From a checkpoint of a small mixture-of-experts model trained on Wikipedia: 2 picks a token, 440M tokens.
Below are experts of layer 8 (counted from 0) of a mixture-of-experts language model. Rows are named router (the router's row for the expert), gate (a neuron's input weights, with its number), up (a neuron's input weights, with its number), down (a neuron's output weights, with its number) and show model dimensions 0-95. Each number is 128 + 32 x the weight over its row's rms, rounded and kept within 0 to 255. Numbers have three digits each.
After each expert's rows: "mostly gets" lists some tokens that are sent to it at least half of the time. This comes from a sample of Wikipedia text that the model never trained on.

# expert 1
router:123137137132118176115158152088105176113164152086149066158132142123147165139098121196130132113095157138123134122153149078171111166144090072085111141141168119117113129139183122138184108149099100126117102075181202107095180182092144194145100125094075159149148117174185166095130152117067116102
gate7:112177156212076118107134140095139163126118134189113108133146142127127153155149137129165148085059113126141106073127170110175094164099090111068162057117119112142170118174146178138165109027081112148079119105157180176099185122121141140121128112132134142117141130155135135135119125055136136101
up7:067146119145057130178133136191168098104166077043104164119143106121157112082116130127104135088182091090160083123131142126139132167125119142073099168108067151126163115100088113126114124127159129143112163154145161094101116112137134064231079141127129092144135131152137094148112143104196148124
down7:121139098109087158151144042099128151101128137044112084135124161091161158137118079104151110124124131018105080126102136132156088124140083099119165099122152138121114168151144119129146120167121075132181095155123135103135155151220158172143082123142100148128180158173142130137105098166076108160
gate8:150124110121128144100110186086104210105114218113132167145137084176159097035152097141114138075167161118132107160178137145141037126152103127136132131142107185155122134140093135121167121151176124129156118083142156118116156153097171139115096135132113167121138149124123187131129171129060146071
up8:142119109158110132111130091127102127107113125124102113206125171116122129097109140092189079080130136096165148169147215162149135191108051135147116173150169173180184143141146149113206141165132083121103129095093098144146088165196098108176141086138109146149122129121119121154178138108124103172
down8:094090132088172172135082091075136112143171113105128123078184189120144097133117095105122137121148177148139079166145137098150117086177089156079170082109179168102152128131136124104137143128112217117115114146151130131138102138094107145116104160079089111172075073162118142092145146138185073064
gate9:094172097163151185102091098070115145140097152133178090165112135129135170117091133169195175119112081176146126123158126115163123143140100105172118108119121170140120131107165104087184143178161125122151097100223145148161127126086207125183106151127124137160173122141162154063083127101099112141
up9:111153120144135123126198163117107123048112095176118147166131175134113132111177165123138090127106125105083139177165149088119158153150145142122113200042106096104154224175125087113147190140105126090144165150115093138105133144125147111087074085097104173118130069103136152134115115147104109170
down9:154071101176078106120186189139156147142103127115156100197151132102092150152121135136097152084148117121198144110187108207141116165152099099127096111156145084133078109100102142106161089141183127142105159099117109190123119098162089168149175146127207113174109151128152077126112089135130098132
mostly gets: " Man", " opp", " Ed", " Mer", " Don", " Pan"

# expert 20
router:110100127114090093150178148121100151085166176095079120178100165058140155184104103175118098116093198168100121097160102100177117159193099074078087132166157142101120117117144149137132108131117129081102100070147137130116150131100080090140073093113102145140182129174186140103154130122105105116
gate1:128073119126107074160166108112130166112139130126105131125122157079088085142144155144202126130110212149086119180146055145143162108157119096085126133151124149105124089140160158142117169099096170102135107127151146124139143072078138097106010083118107139133158119069153108134176106116182130131
up1:093090099144189158115069172118095076136162156112188118159156137088139131142158184150092107085167127068118103137121117138118141124116104123140169125060076177160093194131105114133110114154110125112107077090139164102088105179100064119168137150167152116082087082131135138116127108074071147103
down1:059093045126124070136096142064129107155112157149111116084079184100125193101143191096105111122131133099120188115109123140144169176105085107112146069119153102085114103095149094152143162130159074116151128112165071137111167161096159144074105169137121131162125093103138142130153164144134097182
gate2:124058099107117088194166116141095123130179155136112147162095125092114117142155162135184112155097174196106131167172145140155143115090081144154075088164131110110109071167163060084120136131119202123152126158175118189127140147119188154148101065122127093159125119146110110125149158086080122144
up2:111112133180137161128136116168134115147170149146169091127137163136080210121144166194115201158092110164120150145140124151137161168109121058116145097157147180077112093120136170124124138151101068080102185102056119106159068130143082113113149138065160147089157127106151100174151129134120141098
down2:119105088102150089112144098141181144152142128107129142093175148064178149193059155086131104121142120065100137115144182141114142099154163132089165149105088125084071127140118141179100140156157059160068074120151165126157152141080064121182174130154091133112086132144111138095101157160120150118
gate3:113051176125123068164141129074179153097114123122097146231115180123105124141131081126173123089155162129057113188124107124186116117144137108100093135152156173122171121096151103092173127099119126079101134114120142133123112161117119085125092095136139191090108149125114091067119127135196130105
up3:153174110075116068155102107171165134193153116126119172133104152078153161114064144124101131116126109108060099144157121104156121080148186140234136151136149171108149139156141126114171089132163104161179073100111126108145083149117131163138123160108115130097105143118114204130092136135085191144
down3:140115157146092085154116124117150167179154140130175134092120111089100176161065093154148110131151086111116119140130047112147080133109184147176120128050135144116192139085138170162196122153090131102201124128147157103118079115102112084139130114104090130151086154134090080165132148077170162145
mostly gets: " R", " D", " d", " Sc", " K", " G"

# expert 24
router:112103143159056153148129178104083157081172140149103094175097164097172125118084108170131139114115177111132116103144108078172111164161110090130088140152182132102156088157156187149135147162095117098059077112163157108090154153110113111215092100117126141124158111177141182137141163116106079120
gate0:121089131161138121169124120096171163112112175124157088157125173127105085138078119193173112131120158150152115116146162133140091113167172133144090082124126107073121124148210188148107126178193112102071122179143143153072103091186117110138113124126136132180123088132164193127145176088132183162
up0:152087119100112144090152120166080119126145128148066188114131147088172169112179121088064123131176076125120099136133105105099142179125063099110143161147109198112097142087084153105136132086089099100125159141146108139158178131067126141074165138141143108125164171123084100105139157176143048093
down0:117120179110077093153152177054105115168133122116107127118132123156142122194075104093163073129109077078106106123115154141129105076167105108143087093087101126137159079164076141121201072145142109123165097158181157097119147148075128112127110101091107098163098168140146089116139119183162139186
gate1:162202142132084112145112133115108135120183123180132071174147151058082095095102185190104127080098102121101100114119139093089139078155166099128071129118162131150117189150112157182133186142149135174060087100132079105106105135079105123149112157139106120149146134180140155123111142138125073117
up1:097067135209134137122102098106186165100096119096128110115104126130105104136127107115167094168121101161116086142173100104119121107151164099123148114102090130074096138145133135122105118128135115144150171155166180135118169122173162126094098150235105137193068117037127127140145046118150111125
down1:123149107180166091130140073134125167171178144116155113110098101143167130166064112149080145136096096137178115149132114134155184193146132195157113137096170139091141111119109148129165140143214171094161124138117191131068161121153126098110101096124145101167147220095123126115179121125169156144
gate2:184117128158149106112075179111120153113141206119098046138179118152106152104134135164141132154071144123144126113118129120174134190125125099151125123178144155136184128135146126197124189169062142131071138097126108065055081146162063106154083129123113144118132153147123154163144114160109102155
up2:110159185155164120068167128158159111163131125194137145137157185127134160099098138106133149144126108098103164116149118084090158145151140115092103081139089090157197129149099150121119070126136140160105132056133096166189079110163179206080131118142131152198103137129167109113143143176087109088
down2:113170168155116089109088100174097097151117123037102058129155076079132076119150100159103134049156143167143116108190097123104060135148157150081125123056121152079103128152089093128144141099168120088172136126148119178088137127159127098134139105113125130111187178133157158137124119133089131145
mostly gets: " V", " Ph", " art", " ph", " p", " imp"

# expert 15
router:051100154128119113129139137115122165107154138089109110154117161090158159153103087197106094087074157173075176135173100075164096152153118105108129153124179108122183103154109163192161113153153083100067107085189153120116150126081119142133109097126123135147151120161147163088171155116087090073
gate0:182090138185120132099115135152125069095132120139137109144109189120089135135154112145198068125069149080125204118149114162088100184084107068160126101232117136125146158117158121133158117092171099154111147131110105159116110116117108108155184154128141096128175134116161120092074181142103101121
up0:203088112167059132132138122089120198084134068173148093150089119162120080117140108126171163131144085146157139111158096113123145153105099156122164097137131080080057142163099073107131118092096108170164161156146131124166107109128067108120079129109097110084156063138097072145121138140152114088
down0:095179142107154063141105143169160186143126106084140109086129152122122108106158152131093132145123134111096123133045118131176124122141142105067120126064099096192152101166155075089131136210156103195132146136141133136105145134119187111147133114102139126122108184155172121132076117048108189123
gate1:140068103109119152186134050183143169131151091087138126117136127162180121111151168177155073110138194119121136095126103129111136095157125151054129105143127139152144129182104161133133161136118161098090179170112135155085123205156069119137114116121111115120082108182115139047127131155184119097
up1:148112150169155091134114128124158145093092180134141082015109109070142097084102147174127135140102124106125114105135157111160173111129163153130113096121121120120117117113125093157070050098130117179072095099078186090061086132135140083140123115098085143126142179117174141123075112120167116086
down1:110085118167125181133135071193108106148093125174161094113199135165105086166124147192114099131077155062148132177109110116107131144124160175185136143107126127124092122144100101196142149077126111195129174116075132125109125145141103118128115133126113100145173103144159170176192106134148078177
gate2:109134122121118089158139147165089161199088076039102191129152145136130112118089117164072155158117121117132138178105115089138097096162155085161131117085160110118129156200109210148108123094085123113083134168143182118130177080116083117131106161139114144141126172124114174141107179148119079107
up2:127083136110079147085182105131176065132132135135098065135113126176149072177153131144116176143139053168158113113142108100119049119167134154147087169177133174157117144070098134124148140125131105138154148130175112117184177160156152106195125127107115116074118186125122084166118116076111128104
down2:144135149138107129140117124091135121124159107143170094119121128120133174097109100143163092169102161097115078112115128086201125079095144156131124081117138141153167137161152128155170159085150108095183112057101144077083113095142078123070030170139166152152110113134135108080093114084048156161
mostly gets: " Az", " Sant", " Mor", " Sch", " Jos", " Mur"

# expert 19
router:045137166118098148167149115125100126088155148082124103127113163104149184162081113171062108097082159177113186107142089114147165156143102108114126171168162074135147123152138140189149068130135083120101075109158161105092158157082141117153095100092082137142152074140140152115128151160103099069
gate1:098121089103081151131175160131122156096107165129094111119088152142153208109119170164123171123164078124086120111194150112112149167127105126065126094173153184146136105132091139149156149132130125186084166087082132206159121105142142142164071062145117097129127156134112156122174110155195106091
up1:090168131098109141114125143081082128161174161136120136084201062139200164101116101145062146114104103124140119148156105123101135135162170162161132142120141161162155084103064152176143117097172166149080156164163081085134115139161157098139135183112192098106109119127183120077143072113128096134
down1:134122137160139073179081114106127152121159153166121114201114144133154130134067196121167158177131115145087105197079112086123111150135077125069133096165158151096093135121155110132122174101117124082145175097096087124112114070129128085155133104083131207088152067093128107139145141149129143186
gate2:142124103083130183151135147145141090110115191157084116192105146088082112120145134125140153127118142212122143159138116092141154136079102099118183161170061082174074128143149134102174099134108098181124100103072180189105163142100156102096139106134082088101141107154189158096154135118113143171
up2:135123105144127131158116089123164073143118101157155201105123146074114138123092087152136135135162087078125191198119077130139230154086104117114101098155132170139110188122072102109133124154136085107156153138102154067131127169166135076144126096090124039105139125139109142111127160121098097104
down2:141197059124134139102135088154130068097078099110156135093134113093127159075122179124139162155115086145138221155167130101168208143130126114116098196126128134163025104076123123103161107083134122096115125098145115092154105100117152133137121110132145154106135138080125099085088095145092140121
gate3:074086176132149139181133135163141088141180107102143148110104126169137167148126194157098150129147118099107115087065147158122106112093165118088084145105093102155189104164114111146108164131101030206153150126096106148124145149100158156145122145088130160176068069105157153110135135169170130154
up3:133122112147109146194113113156128152091134122079129210152116127134092117115142121153185118160135158177108206138210068131149108071125071089072112077154141137133135120150132087092152087142092109165159084155081159098195166103106159111071119111112172124116111110119132111143166121102158102107
down3:066098135104079122154135087131172090156180128097123114163107128137121097149103155049109152118157146080131117143165093128083088080154152153127127123140104048085086115119105170039194137148074170170107116108156149121126116123119085110135095144154137148171171153155111117128142195088140168155
mostly gets: " William", "á", "bert", " Daniel", "í", "è"

# expert 27
router:081124139145098142168161142114094173096177150102151104153116131117160218189110133166102113119079157171079143096155106060143128173114071080099102156174145087115156118166165170191142114161136126114134094077189145099132186178094114100164144127132075149126150082129113142107133147124114113110
gate8:139055084139120154106132120095135130129176138104145054084135063110096160130132141165134127102134157143143162138116111106130208107126103103121139144157146142111167166126170097111201082091133137136159124149138130138115132103125177179141175167162080176096174145182092164225148098078149119141
up8:172118174167143090144143110091093075116072155171066137154112078102165076138185178098177166076143170153184167067137147126134162144109107073128129143096124131156131097162131140125135161173102172188154111154101160120132109147131135119134115119043161120112104075161157102117150154125084154135
down8:128112134135145116045131212148110133116142182098117173130148117142054128101122083108126111169068165174124127096150132144140164159108074154178141115173167111136146160074048114089130104202115134133086171152126100091116165163122124097151114129163123116144107066154120115078144137157179137109
gate9:130113108146114148112120137158157094106137076132146134138151130139090086163097135108145125141066168140174136063095106137160094162081089084086136180164105124163143150189160120170118137110143185074195135081097130093117145128117135092116128101078105121132126112135086196081111155078164185045
up9:095123131142190159148169143085111066151123076136054094143114130191081100134125124172141171116172172131104067083107140120162113121103175115079170125154129116163142107082053123065106134132128119130132137119157109142146117158111151107170209124097132156120097195071165100099150119100147133141
down9:135111120144124129154133107151168088148215167152120157106159141137158091141147180143157129133113143132152163134155151099176087128110112103117112150092127152087124154145129130146237052088111125064140137163113138072123112098177073073174145130166105199146112138167158183126100147140181109126
gate10:131122119183129135133127148121121192125151116141125095165077082197117136170144108217159185158129191110130081115113114104101106178108122100129117111153097066162140144191157152153169159139079106070133130125173118085133155106158126125133193147108064141108097134100160144099128063104172105127
up10:099119144141139090151117081169102081149148221125184117132107107107107129099124124082121174096119100167143200172098180107163167162107176142130090135095227147113090150098109102182148150115109151173090085145129106112135117116123099109133129094147212151118127117100124113117168167126163167156
down10:108130126070155191159181102063162113105121101179168138110110154151116119159152151121084124111137137126126136125166084086137177111104169124137143129115135162198140141152137164127149101137133101134080086110095101116105131142116131083078107080108114115220181147187184078161208162160123141151
mostly gets: "enn", " Mill", "ste", "bor", " Sant", " Aust"